config.toml
n_layer = 8
norm_eps = 1e-06
beta1 = 0.95
batch_tokens = [16384, 32768, 65536]
seq_len = 512
dataset = "wikipedia_en"
Below are experts of layer 2 (counted from 0) of a mixture-of-experts language model. Rows are named router (the router's row for the expert), gate (a neuron's input weights, with its number), up (a neuron's input weights, with its number), down (a neuron's output weights, with its number) and show model dimensions 40-79. Each number is 200 + 40 x the weight over its row's rms, rounded and kept within 0 to 999.
Before each expert's rows: "comes after" lists some tokens at least twice as common just before its tokens as in all text. This comes from a sample of Wikipedia text that the model never trained on. Tokens count by the router's weight.

# expert 0
comes after: "2", "1", " B", " R", " H", " W"
router,178,257,164,213,245,201,135,221,227,229,244,198,214,214,180,147,221,193,265,179,210,171,115,171,183,132,153,208,247,243,189,192,121,190,205,126,222,231,223,197
gate0,292,227,241,175,216,249,199,222,222,169,204,250,144,198,152,265,151,216,198,190,169,131,179,204,176,220,212,225,156,190,104,162,205,163,210,216,250,231,234,181
up0,279,211,175,231,285,225,197,206,162,210,154,163,165,203,195,207,150,119,172,197,220,158,196,245,148,122,148,228,157,199,112,126,162,165,249,227,211,221,244,239
down0,257,214,179,185,166,235,231,182,195,185,201,156,220,258,146,153,225,267,176,233,258,170,215,179,184,243,203,176,127,127,174,189,230,186,210,182,99,191,191,171
gate1,181,180,230,167,184,180,143,213,150,169,257,171,200,189,153,240,175,174,187,208,206,174,264,160,226,222,213,165,168,235,145,174,201,191,189,275,195,144,209,309
up1,173,201,188,210,239,228,225,233,134,249,228,241,204,137,149,276,190,240,203,231,184,133,227,193,165,209,200,117,128,208,215,195,207,156,201,240,216,227,156,287
down1,193,188,200,164,215,172,176,223,218,139,237,132,188,218,155,175,214,185,241,214,213,201,160,165,160,129,210,168,202,178,217,129,201,213,200,220,193,171,203,253
gate2,204,159,196,253,167,203,207,161,300,194,289,187,268,170,238,196,230,220,178,196,239,256,206,223,301,120,166,156,214,240,123,197,205,223,189,242,111,175,177,213
up2,197,162,270,177,217,189,256,169,229,191,201,253,194,223,252,316,143,205,217,203,244,187,133,267,202,208,279,153,172,243,149,191,173,197,181,195,272,133,241,242
down2,226,225,264,140,208,187,208,210,229,200,152,257,166,164,202,239,235,181,186,254,139,194,178,210,220,204,183,286,296,202,180,248,237,153,155,262,224,263,207,167
gate3,119,122,184,222,203,268,215,233,190,266,272,182,205,195,187,129,232,156,233,204,181,223,165,191,206,180,133,219,135,166,210,179,209,223,264,201,194,277,127,215
up3,118,152,180,194,187,270,258,228,216,271,261,183,207,148,202,122,232,137,265,194,215,207,180,172,187,192,127,229,127,168,233,217,213,216,269,211,163,271,140,207
down3,152,245,208,189,170,173,240,205,188,242,254,301,172,194,242,205,163,166,168,152,250,187,249,176,189,204,181,201,173,134,223,157,237,202,170,146,169,249,240,222
gate4,197,222,211,200,273,183,158,185,284,203,156,120,221,222,256,176,202,114,215,232,154,162,112,168,321,246,213,206,208,196,157,217,220,241,212,209,149,209,180,221
up4,235,233,269,247,135,87,156,212,213,201,177,166,230,218,213,204,146,183,263,193,174,211,208,105,289,219,206,235,191,214,181,222,236,162,150,205,165,235,193,201
down4,234,190,162,188,198,203,142,220,288,156,241,230,239,201,201,235,151,177,188,201,232,222,170,165,214,193,241,251,207,165,172,270,230,295,146,184,144,135,178,173
gate5,197,165,221,162,205,213,106,264,264,185,187,210,165,145,230,161,241,126,256,199,218,218,226,190,231,236,200,109,179,197,239,203,224,211,117,226,174,143,270,190
up5,171,151,174,193,221,179,242,154,144,225,189,216,202,191,155,228,202,265,198,210,232,205,194,250,155,254,161,214,193,203,219,145,183,172,230,166,254,232,177,212
down5,158,167,207,185,167,171,216,179,240,179,207,173,224,132,141,165,185,213,188,204,211,149,136,131,202,263,213,162,220,161,181,182,244,166,203,227,148,128,128,114
gate6,179,246,212,232,171,160,188,220,275,179,218,191,167,224,172,159,244,231,180,149,282,212,168,156,204,212,236,221,209,133,183,127,152,153,306,219,188,235,126,185
up6,224,158,199,186,300,213,278,214,185,190,216,223,179,160,224,216,187,196,206,296,84,173,218,292,238,180,154,167,225,260,226,246,203,194,154,228,188,202,164,202
down6,190,194,254,215,200,162,154,225,224,229,250,192,194,257,191,240,218,162,215,148,145,160,192,261,215,162,120,193,198,217,194,267,220,188,185,244,284,219,252,255
gate7,240,176,166,288,230,247,183,167,181,232,245,245,184,216,156,201,137,240,201,144,253,216,232,146,183,213,215,204,226,233,249,204,253,229,205,267,186,239,262,133
up7,250,172,196,266,265,285,215,165,173,249,188,268,184,198,130,172,161,210,229,184,221,178,236,135,153,213,214,212,283,178,245,202,247,194,218,245,206,234,246,130
down7,248,224,238,237,216,194,199,193,201,254,111,241,204,235,186,180,170,244,178,156,167,171,172,192,260,173,248,266,229,158,172,217,160,235,157,203,186,193,285,188
gate8,222,217,154,175,185,173,152,317,253,216,203,211,197,139,134,143,191,167,243,175,210,219,235,241,207,161,209,222,179,106,209,191,136,176,238,109,215,249,105,140
up8,181,259,253,158,170,251,265,116,166,196,222,227,209,206,261,237,235,319,179,230,227,213,228,178,190,259,239,244,185,298,211,162,224,200,182,262,216,196,271,199
down8,162,186,187,141,142,219,216,187,169,200,216,182,170,225,226,213,167,318,274,188,172,229,255,181,227,155,210,285,176,158,213,272,216,278,159,125,213,161,176,221
gate9,250,268,237,194,186,234,282,149,249,195,205,150,198,212,297,226,174,189,219,194,195,202,274,242,218,170,192,223,223,245,172,147,85,175,162,233,240,141,201,185
up9,193,275,223,242,174,220,256,208,258,143,189,165,190,226,286,217,196,127,211,211,200,240,220,319,221,180,184,177,242,181,176,169,173,258,150,222,240,169,151,200
down9,162,223,241,271,201,222,214,252,145,194,184,216,161,212,215,244,194,187,172,279,190,227,151,166,177,191,210,246,165,173,100,226,218,217,171,210,216,224,191,215
gate10,224,194,198,238,254,129,158,198,215,196,186,152,197,210,195,195,150,133,157,236,157,206,202,156,180,179,181,210,191,175,190,218,192,204,94,214,161,216,215,234
up10,161,175,214,93,203,204,136,186,147,194,190,201,184,211,220,170,255,192,205,163,128,182,155,177,204,211,221,199,141,220,162,173,134,250,219,219,202,230,245,232
down10,208,181,185,193,204,203,116,209,193,203,239,226,220,154,208,299,107,209,134,243,155,141,218,137,221,245,162,203,239,164,189,235,198,182,235,204,116,137,182,313
gate11,282,199,239,176,141,199,202,184,196,208,273,186,245,175,177,228,248,212,118,262,241,180,213,245,223,251,263,150,106,207,316,235,211,224,220,209,167,204,270,181
up11,263,225,208,179,153,203,191,238,228,192,229,190,231,165,180,199,197,227,107,248,236,185,224,325,202,240,254,150,116,158,291,218,209,238,228,222,202,205,220,161
down11,211,215,179,186,152,173,195,163,265,182,235,234,225,121,302,231,239,197,269,226,203,210,194,161,242,270,248,218,164,165,269,219,213,214,265,225,161,168,176,200
gate12,222,159,173,148,172,180,167,276,179,192,159,163,209,254,301,165,231,134,193,182,232,233,144,153,218,217,224,210,149,214,112,237,284,245,218,197,190,179,234,242
up12,137,204,151,195,210,231,198,289,178,244,207,145,246,194,232,142,226,192,213,142,258,203,127,155,274,215,231,237,152,198,244,224,240,207,191,206,158,203,214,214
down12,205,253,125,244,165,254,235,234,153,184,252,260,200,162,228,149,260,197,174,133,221,194,174,179,182,266,218,210,177,245,263,153,279,168,182,157,198,215,224,273
gate13,220,220,181,223,274,275,202,169,184,201,218,198,130,159,189,231,207,233,135,151,208,181,127,152,251,205,124,226,205,106,206,201,241,169,159,240,195,192,221,195
up13,188,175,187,164,265,244,193,193,197,165,195,187,198,169,189,228,115,205,138,238,186,198,170,195,233,204,116,173,166,178,210,189,195,229,272,215,147,234,198,215
down13,171,298,183,230,242,180,146,178,241,219,244,266,203,195,239,137,176,199,168,85,221,112,275,252,272,175,142,191,200,212,217,188,163,219,225,229,205,202,153,203
gate14,312,185,181,192,174,135,238,213,252,179,196,214,217,147,188,219,176,173,178,110,245,269,138,159,110,228,190,171,217,231,140,179,222,213,205,211,204,244,260,163
up14,254,166,180,126,199,150,181,224,253,193,175,184,228,146,223,224,177,165,162,141,247,278,162,128,95,175,148,126,229,230,159,178,210,200,182,192,162,262,233,156
down14,201,223,170,275,186,185,267,259,244,237,157,199,195,102,218,238,213,199,219,216,218,213,145,274,163,211,219,238,190,244,171,196,210,181,208,166,234,265,207,242
gate15,227,267,237,355,250,219,183,156,196,192,187,221,200,168,137,175,171,156,161,220,182,176,135,128,213,199,175,217,185,179,118,171,167,190,143,256,144,205,284,184
up15,249,244,234,248,253,196,149,128,218,192,237,271,250,178,153,196,216,209,115,141,224,180,153,206,228,184,175,154,167,146,156,152,240,217,141,236,166,266,265,149
down15,293,265,152,196,239,173,231,219,224,145,183,151,209,214,112,225,257,130,180,190,265,306,154,238,200,187,240,239,185,196,213,119,197,158,196,244,203,130,188,152
gate16,205,149,260,230,236,264,140,190,231,198,174,258,172,196,218,199,238,142,148,197,202,152,135,150,199,204,191,199,161,290,167,132,166,220,215,201,145,188,106,189
up16,235,202,188,174,213,267,136,201,214,195,220,273,175,214,206,173,211,185,168,157,129,197,164,221,191,245,195,228,245,193,177,191,229,277,219,197,243,203,263,264
down16,203,181,197,185,140,220,187,218,163,192,212,208,203,219,161,237,106,167,152,201,196,225,186,208,166,252,232,190,193,191,192,157,326,180,197,216,233,194,222,177
gate17,214,185,197,209,186,186,139,162,233,209,226,253,256,214,169,258,191,189,215,174,227,238,216,222,268,163,157,105,144,268,206,227,122,208,219,182,239,260,195,232
up17,178,216,154,231,183,235,222,248,170,175,192,176,186,150,210,210,215,263,163,234,183,195,92,123,148,234,257,225,228,207,188,190,246,229,209,160,219,135,190,178
down17,167,209,180,139,156,193,177,165,226,194,147,192,197,141,277,301,203,191,266,225,237,245,181,110,161,215,268,161,190,190,199,192,235,191,203,191,273,209,200,177

# expert 8
comes after: " | ", " ", "1", "–", "| ", ", "
router,111,179,205,185,176,232,185,180,189,155,194,296,275,173,225,241,145,193,238,161,271,279,231,212,285,196,254,222,179,184,204,275,178,203,245,230,139,111,227,259
gate0,152,273,229,174,183,260,153,210,178,163,196,264,263,203,246,169,146,178,251,86,259,267,174,169,240,200,214,225,172,168,207,200,196,195,289,233,240,190,232,214
up0,159,249,239,152,166,252,179,218,188,145,195,264,257,178,254,194,169,194,258,106,246,266,180,180,244,207,221,231,177,166,193,186,188,184,294,235,201,191,237,226
down0,122,238,145,199,191,226,202,267,148,237,232,242,265,195,209,177,191,180,199,152,272,238,173,141,183,199,253,265,231,265,241,269,170,225,208,194,243,204,202,199
gate1,123,195,232,214,160,260,213,251,232,196,194,204,238,231,175,203,198,142,186,201,243,285,214,287,245,187,279,216,194,192,217,258,222,253,214,219,217,139,287,263
up1,249,159,155,196,174,198,154,184,230,214,171,192,181,143,227,234,167,153,236,202,175,202,144,150,216,208,150,181,134,257,182,193,163,190,167,171,105,245,217,158
down1,217,177,241,203,146,120,248,143,191,155,142,183,188,249,244,165,230,276,201,188,250,235,267,254,204,236,190,161,236,235,197,236,235,199,218,238,180,244,209,123
gate2,166,239,271,266,191,201,244,215,305,193,122,211,172,213,206,260,160,167,152,170,198,246,206,168,155,203,199,151,183,221,133,138,225,249,134,145,160,220,184,213
up2,254,205,239,215,266,190,148,139,193,176,223,193,220,190,173,114,221,249,252,232,195,209,197,154,311,234,131,235,205,223,258,205,187,246,203,217,236,222,126,178
down2,208,154,212,172,143,253,228,190,176,215,126,219,198,163,179,156,135,154,252,138,177,118,216,166,193,134,234,178,170,182,235,242,204,231,277,190,245,206,185,227
gate3,184,192,189,311,215,288,239,177,192,197,217,221,171,241,158,233,223,214,114,219,192,224,193,236,182,152,223,169,150,307,241,233,177,161,166,207,217,232,235,167
up3,195,152,214,260,189,284,180,184,187,195,257,230,155,196,175,198,278,237,159,232,191,249,195,213,180,182,135,120,134,285,264,201,176,157,197,204,184,215,182,161
down3,156,240,175,182,200,170,237,151,201,143,284,192,196,88,215,190,207,159,209,174,191,196,160,186,285,242,232,258,155,191,180,200,181,175,265,182,227,280,205,198
gate4,156,147,240,267,228,237,256,191,231,150,202,265,192,180,181,275,143,201,171,208,248,265,140,190,136,154,236,224,148,248,155,192,177,245,153,215,233,173,113,192
up4,198,281,188,242,194,250,240,205,203,151,189,151,203,243,177,198,215,191,282,191,224,191,191,179,172,163,230,156,189,177,274,180,254,178,153,192,251,219,173,210
down4,147,196,128,183,173,239,178,128,103,194,258,221,301,215,209,187,194,249,194,176,210,154,183,200,143,202,190,234,260,241,179,199,200,207,218,225,194,218,201,239
gate5,169,177,225,181,162,237,222,200,183,235,240,178,230,154,166,218,171,224,160,210,226,190,153,317,176,181,250,223,262,149,209,236,218,195,152,237,214,201,188,246
up5,173,207,254,192,153,233,207,241,224,227,180,176,235,179,218,183,151,220,146,194,201,189,185,280,177,175,232,217,208,187,188,199,236,227,200,235,208,169,180,251
down5,210,198,142,201,175,224,190,217,204,243,186,258,233,186,123,208,177,241,121,209,186,246,200,119,107,229,274,222,233,235,98,183,210,202,106,162,240,153,136,207
gate6,162,221,159,180,159,260,257,115,217,167,160,225,228,247,210,188,183,133,201,185,240,216,147,191,204,196,110,195,163,158,197,220,302,220,217,197,251,228,149,227
up6,189,199,163,161,148,267,239,119,211,157,177,214,223,215,175,166,167,129,199,182,247,207,168,182,206,208,121,230,162,192,222,217,277,204,212,193,239,230,153,215
down6,147,207,158,244,183,242,219,197,223,228,190,235,264,193,229,242,196,209,175,162,217,232,201,163,242,183,229,148,222,146,171,107,248,194,244,176,141,182,162,215
gate7,161,186,285,201,157,220,231,176,214,199,187,225,250,183,249,179,243,203,206,161,237,279,174,259,217,169,187,129,188,246,165,220,204,228,212,230,176,202,167,212
up7,156,188,274,215,162,192,226,180,207,184,162,220,242,178,256,181,244,203,220,181,221,255,177,269,208,182,157,159,198,261,138,227,217,228,198,254,162,193,142,206
down7,124,170,182,225,197,280,208,186,193,199,194,224,211,231,232,209,148,163,111,123,260,211,160,204,284,173,217,174,187,213,149,248,284,213,218,254,174,285,237,213
gate8,181,195,243,110,223,227,207,195,235,176,257,222,158,216,146,323,198,202,200,262,164,231,210,210,195,189,205,95,231,201,290,156,229,259,138,189,230,215,207,187
up8,141,140,165,150,234,243,177,218,134,227,230,155,241,228,258,289,138,228,203,173,224,114,221,221,203,164,225,167,250,150,223,148,257,265,130,212,140,188,196,169
down8,186,229,178,166,199,204,158,191,185,196,176,186,222,180,192,129,168,220,206,178,193,226,213,248,181,225,184,192,183,198,186,292,132,266,153,158,191,190,191,273
gate9,181,172,187,195,194,200,201,213,261,192,211,215,218,253,257,195,183,224,297,159,199,168,239,145,210,215,166,197,226,178,196,217,114,171,211,174,123,191,219,270
up9,192,203,225,221,160,186,195,186,190,184,174,201,203,165,192,194,204,142,130,203,185,179,182,256,206,211,255,242,248,131,185,206,283,239,287,194,272,209,212,143
down9,138,224,225,192,168,230,233,252,212,196,298,175,158,196,189,212,210,206,258,166,235,248,245,131,270,194,228,208,162,143,157,246,178,241,193,243,270,250,168,157
gate10,214,229,180,213,211,229,257,139,265,188,216,145,142,226,215,178,221,180,227,198,161,249,240,163,198,245,147,233,216,233,150,193,185,84,289,194,216,234,171,183
up10,168,261,188,212,205,251,194,217,214,256,260,215,221,218,215,202,169,159,253,161,185,231,206,214,179,172,195,225,243,169,186,231,178,173,304,173,163,137,208,222
down10,217,173,174,154,287,222,209,225,204,93,252,253,161,167,229,198,176,165,195,194,195,269,328,161,151,249,171,271,175,177,243,180,169,163,206,128,203,149,171,266
gate11,163,246,151,238,201,231,177,234,241,141,224,171,187,244,202,198,186,208,329,131,204,138,150,211,183,182,204,215,169,137,233,178,273,182,186,200,246,205,264,198
up11,274,183,214,160,276,130,153,151,151,266,216,152,204,187,199,208,234,225,111,196,192,289,206,149,266,220,164,174,214,195,219,240,161,185,226,179,218,188,178,205
down11,252,172,121,213,270,179,239,166,227,158,179,219,252,206,221,169,213,194,157,299,190,184,206,204,277,234,156,159,200,177,143,258,188,280,139,169,197,188,137,260
gate12,183,125,130,158,159,183,174,173,268,105,220,107,238,231,187,250,154,115,293,159,217,191,182,179,235,187,166,216,225,184,240,235,212,257,217,258,195,238,214,143
up12,263,275,195,165,104,184,248,154,168,217,230,238,203,202,130,130,266,166,217,236,192,180,195,209,197,238,141,224,235,239,224,227,228,183,303,215,133,185,230,200
down12,264,201,247,188,160,154,178,152,153,219,188,179,204,271,155,207,199,234,202,168,116,222,241,266,189,247,155,209,203,185,207,208,170,152,170,309,94,187,201,166
gate13,113,156,208,192,181,266,181,233,225,205,231,300,255,166,203,203,176,197,178,144,251,228,238,249,225,211,235,231,180,155,238,218,172,214,156,188,158,94,209,257
up13,117,165,198,176,175,269,189,247,198,227,234,291,266,148,169,201,188,222,191,144,263,225,222,241,211,215,233,244,182,144,250,215,182,217,162,166,152,81,211,262
down13,155,201,232,224,206,250,198,186,204,151,246,238,197,215,179,167,140,268,196,246,270,162,222,141,161,159,231,256,147,171,105,136,225,165,158,149,171,145,213,162
gate14,208,184,153,203,125,149,208,132,190,151,168,170,197,233,165,198,227,194,205,191,170,206,212,221,106,213,193,167,242,216,190,187,215,197,199,275,176,214,192,213
up14,210,150,224,163,259,221,178,262,229,228,261,222,168,196,190,201,177,145,186,241,201,148,204,198,233,217,213,224,195,198,198,194,157,208,189,162,190,211,198,164
down14,246,180,277,128,241,197,286,214,256,194,161,194,194,177,180,238,229,189,133,201,218,180,197,118,214,173,229,202,202,162,290,134,238,135,146,189,229,203,193,220
gate15,322,178,177,223,176,189,272,204,182,244,240,186,207,193,155,196,222,165,177,236,216,157,203,194,182,211,181,201,207,93,246,238,138,191,203,192,253,214,295,197
up15,266,232,198,232,178,212,260,170,157,234,195,180,226,224,181,213,259,163,197,216,248,194,199,216,177,234,165,242,197,102,257,234,194,198,217,211,277,218,253,226
down15,224,174,317,195,180,152,236,135,156,206,159,96,195,223,222,123,236,200,143,267,242,184,197,221,246,215,169,229,200,172,185,226,191,236,264,214,237,280,210,196
gate16,181,135,194,123,174,261,167,197,180,154,143,266,195,168,189,197,231,147,219,196,190,203,150,254,195,151,227,187,258,175,193,155,190,157,237,253,154,202,232,158
up16,182,131,178,144,174,309,139,217,165,145,138,236,200,148,170,190,231,168,223,202,212,169,110,236,185,135,232,228,243,165,202,140,193,147,237,246,160,209,232,179
down16,151,112,163,193,135,224,177,174,222,222,150,276,142,247,160,251,172,212,227,168,209,198,219,195,180,177,164,258,223,165,198,239,217,178,256,183,140,253,183,211
gate17,127,152,240,185,246,201,151,230,185,231,212,229,225,180,190,226,174,235,190,226,237,216,211,185,231,207,227,152,181,211,241,241,162,193,182,166,182,163,232,247
up17,138,142,237,158,231,196,120,223,196,217,204,221,233,158,192,218,194,249,175,227,228,225,197,207,243,221,243,155,164,236,261,244,141,168,178,140,189,176,226,246
down17,173,183,174,201,238,242,143,283,219,180,175,236,240,228,183,232,161,152,212,155,230,287,247,271,165,154,172,231,199,194,242,193,180,217,196,132,201,157,253,307

# expert 7
comes after: "\n", " |", "\n\n", ")", ".", " |  |"
router,225,232,167,177,152,153,217,176,145,167,116,247,146,188,273,206,184,226,177,183,215,189,146,246,177,192,172,208,188,261,185,202,229,235,172,262,221,228,155,261
gate0,193,199,187,187,179,154,195,240,207,221,237,217,163,197,188,213,194,179,208,211,218,169,133,289,176,231,242,230,206,212,213,204,249,122,223,215,192,204,149,224
up0,206,218,197,180,255,229,204,162,207,222,174,163,252,215,193,178,228,247,244,161,189,255,219,153,219,147,165,165,197,155,179,230,170,265,163,175,214,193,203,179
down0,156,219,236,206,163,179,255,212,236,168,213,168,269,196,137,165,241,273,157,184,178,192,223,174,233,122,185,160,178,200,236,210,183,183,194,213,213,184,192,118
gate1,210,226,183,195,212,211,226,210,201,132,177,226,165,171,208,228,201,169,267,196,155,210,138,129,252,177,229,198,253,269,115,220,199,245,109,220,205,187,142,206
up1,178,143,216,212,232,134,182,183,221,258,198,171,211,232,178,219,194,250,183,229,237,234,225,251,174,222,150,181,122,98,278,227,144,169,279,177,184,161,249,184
down1,214,144,208,139,190,173,236,252,217,177,203,135,186,152,221,175,199,250,200,211,234,195,178,237,163,229,159,178,198,140,275,245,179,169,186,237,195,180,222,193
gate2,180,145,232,158,240,202,171,228,123,194,196,181,209,199,213,138,252,198,229,265,82,204,229,308,222,245,216,173,144,171,185,262,242,176,175,254,134,179,188,234
up2,210,192,213,205,182,178,196,165,321,186,249,172,212,188,201,222,122,193,226,141,290,206,171,115,151,183,214,172,265,185,203,177,190,195,217,206,236,221,265,184
down2,206,263,265,168,214,210,183,77,204,224,214,192,185,198,155,201,211,235,242,107,228,287,228,145,215,177,241,255,226,245,213,146,204,207,198,198,184,263,159,174
gate3,276,256,215,218,216,194,219,323,164,191,190,155,199,209,273,206,222,164,143,158,189,189,284,176,219,175,226,194,265,224,171,254,235,239,175,247,220,216,220,246
up3,226,242,194,202,212,230,155,252,194,204,183,202,203,221,280,240,224,169,178,166,219,192,203,282,205,175,265,190,241,196,162,245,227,224,183,234,245,177,207,245
down3,248,188,194,221,199,126,197,170,191,160,167,190,179,262,225,212,256,217,163,210,198,215,236,174,212,136,262,211,252,230,113,109,241,211,104,181,218,180,137,243
gate4,241,158,192,184,153,248,171,222,172,133,210,188,203,200,250,221,181,229,267,225,150,179,190,231,253,186,233,183,270,237,205,166,193,244,169,181,206,169,256,117
up4,254,173,143,178,165,215,191,231,128,192,231,236,168,188,215,198,179,224,274,179,193,206,158,291,137,176,188,210,246,252,214,243,215,229,145,208,237,196,204,150
down4,217,174,224,182,179,263,202,176,218,247,141,196,217,162,270,178,215,192,154,203,165,157,85,207,258,175,254,133,250,184,188,187,271,219,213,213,183,160,185,234
gate5,266,208,164,183,144,204,150,160,195,131,236,162,161,180,191,198,96,195,210,191,200,203,177,170,153,167,214,254,259,276,160,194,188,209,177,241,241,248,114,185
up5,308,242,159,192,169,186,166,167,173,117,229,185,163,154,193,204,124,188,223,188,201,218,200,153,142,169,210,241,260,262,162,188,182,199,168,257,224,247,115,204
down5,156,280,135,278,147,92,256,259,182,217,255,218,193,186,314,201,134,192,220,214,179,210,249,263,214,223,133,117,229,198,207,281,220,200,196,214,202,233,108,206
gate6,187,210,255,234,213,242,224,139,143,208,183,256,113,214,224,194,222,193,186,252,202,267,129,217,214,231,144,200,195,89,201,174,202,180,201,193,206,183,195,227
up6,175,168,191,240,183,245,164,155,157,176,207,240,206,227,234,242,215,223,196,173,187,238,210,252,191,205,177,165,146,173,250,180,253,176,189,173,195,186,198,226
down6,206,136,227,175,179,186,197,285,260,204,163,271,251,244,165,175,285,207,177,168,247,202,152,146,202,221,190,194,208,188,283,181,246,107,189,265,175,196,225,215
gate7,175,181,212,167,218,207,195,195,213,234,172,165,238,245,221,171,159,206,181,213,234,144,153,222,142,130,268,193,267,183,160,251,221,217,209,181,158,189,241,217
up7,213,194,195,215,178,222,203,199,257,168,249,207,188,187,206,217,251,207,158,226,156,200,235,117,272,237,196,203,128,207,310,110,204,205,196,182,279,205,197,184
down7,142,215,212,210,186,232,256,155,95,248,230,234,176,218,179,163,152,194,270,124,221,281,285,199,221,223,188,190,185,197,178,148,193,215,191,160,259,254,173,205
gate8,219,206,235,164,207,150,124,247,217,168,193,114,212,231,204,151,171,224,192,240,194,193,214,232,294,260,214,180,264,202,184,130,168,163,220,189,185,167,248,239
up8,167,173,232,242,184,217,208,200,131,209,164,189,293,184,241,206,148,139,150,232,176,153,261,269,233,250,221,131,272,211,164,140,203,218,218,191,171,168,246,228
down8,238,197,183,154,243,228,114,281,224,181,213,128,171,210,227,225,180,204,210,171,167,255,248,205,217,252,247,244,199,208,192,216,191,199,141,190,179,266,252,225
gate9,171,256,198,168,196,294,208,168,201,164,173,162,249,269,138,232,245,232,314,305,210,213,118,192,144,187,235,188,190,139,193,208,189,239,260,221,192,133,201,190
up9,142,269,139,235,212,281,185,161,162,190,168,185,211,241,168,251,228,168,255,293,193,187,176,211,153,154,237,211,212,133,228,205,180,267,212,232,229,153,192,244
down9,249,185,161,266,177,199,249,186,212,143,185,244,214,273,172,183,223,154,207,220,288,225,194,179,198,150,232,212,210,162,188,179,198,224,243,158,203,166,156,154
gate10,219,185,193,148,200,214,252,151,182,116,177,224,265,249,185,191,158,197,172,143,217,269,172,111,154,195,217,178,226,223,224,280,260,229,166,219,217,190,110,194
up10,174,172,177,182,184,177,210,131,218,124,166,238,295,219,137,154,141,202,205,170,164,267,246,88,185,210,219,166,264,244,248,222,232,265,164,192,172,205,190,141
down10,205,182,179,177,251,258,174,203,203,234,216,264,277,173,145,168,149,181,186,163,235,243,221,159,213,175,180,201,197,271,233,172,185,238,185,270,181,109,233,245
gate11,176,206,194,192,180,203,278,215,220,149,160,204,248,269,164,217,271,247,156,146,240,286,223,250,211,219,188,127,116,182,124,232,202,214,164,227,172,150,155,244
up11,175,188,204,188,162,227,262,205,218,158,159,180,279,268,172,214,276,251,184,190,208,249,252,278,203,205,158,153,90,182,154,215,224,194,177,211,154,132,175,215
down11,144,275,131,215,218,210,224,179,187,232,236,217,252,179,178,121,188,141,222,181,240,257,236,151,220,145,260,225,195,202,200,132,199,258,204,233,280,243,180,169
gate12,259,252,152,180,208,137,248,205,247,205,257,240,145,209,231,171,151,210,57,287,161,218,201,180,226,193,304,227,147,183,118,242,184,192,216,272,204,184,176,184
up12,141,166,256,187,190,252,144,173,167,147,191,166,239,192,180,257,232,194,332,119,230,182,188,187,167,231,125,180,285,231,255,158,209,191,140,135,204,226,230,209
down12,198,224,300,230,201,248,189,183,162,216,238,160,203,199,191,186,279,206,224,167,257,162,269,181,207,161,236,170,256,233,222,205,210,164,238,203,215,200,207,292
gate13,209,202,215,198,170,156,198,184,237,222,144,181,115,232,133,250,233,238,153,214,216,169,167,169,315,191,192,215,181,141,190,208,120,161,254,200,192,141,232,199
up13,202,233,193,198,162,151,243,187,224,232,157,229,157,246,182,239,208,258,117,232,223,165,192,174,259,163,229,190,161,207,225,234,169,184,226,224,158,148,242,194
down13,178,150,205,224,126,158,192,231,246,258,146,190,225,180,176,191,246,191,284,222,185,146,221,164,264,140,170,162,226,234,244,209,205,187,155,198,162,246,160,165
gate14,158,147,224,251,192,198,163,191,264,178,213,201,240,221,207,184,210,131,209,145,210,160,231,224,241,144,202,204,213,219,174,191,136,213,256,175,160,248,261,188
up14,204,232,229,182,245,190,281,226,163,231,213,138,207,208,184,234,239,243,239,276,198,237,223,136,195,277,226,157,161,141,296,221,187,160,137,191,167,138,207,216
down14,180,191,191,230,191,253,145,121,201,232,139,280,172,121,166,159,177,235,189,119,179,200,133,199,179,198,176,179,175,174,220,204,162,261,175,219,190,206,190,202
gate15,227,202,216,207,248,220,138,274,186,167,127,159,227,195,186,215,190,259,121,274,249,202,108,133,161,162,288,222,175,196,171,279,196,228,242,189,203,126,179,169
up15,231,219,207,227,192,199,173,263,168,139,126,139,207,172,221,222,195,238,126,290,223,190,151,175,187,219,278,241,174,220,165,268,196,232,248,218,180,114,204,172
down15,157,229,261,153,200,246,169,202,179,249,145,195,251,248,197,231,165,217,202,191,228,163,199,228,234,216,207,102,200,238,227,205,179,246,168,175,161,190,193,219
gate16,251,184,170,158,187,210,260,189,267,201,158,206,126,182,211,202,210,204,191,235,128,141,184,147,308,191,221,225,177,169,240,197,115,218,187,227,190,130,182,194
up16,270,210,130,181,140,189,257,227,232,210,129,287,149,165,259,236,160,177,218,215,128,125,194,225,309,165,217,213,170,196,183,204,165,226,204,255,208,129,184,240
down16,236,143,176,200,275,185,217,161,198,155,233,181,237,199,244,182,223,183,180,186,201,149,226,155,226,206,195,199,151,193,166,190,127,344,239,211,245,204,169,202
gate17,214,208,187,258,223,167,165,197,223,193,207,147,142,190,160,199,167,157,195,198,244,195,115,187,213,199,246,130,217,197,189,289,151,223,217,187,171,229,228,188
up17,200,238,164,284,180,253,202,199,177,243,230,231,147,184,134,232,204,187,205,203,230,213,160,235,163,192,236,199,161,163,192,246,151,197,191,183,255,222,179,213
down17,86,239,198,169,121,187,235,169,183,220,190,208,190,144,167,215,190,276,140,206,161,181,258,207,200,157,181,156,138,231,200,190,167,162,222,233,151,234,234,145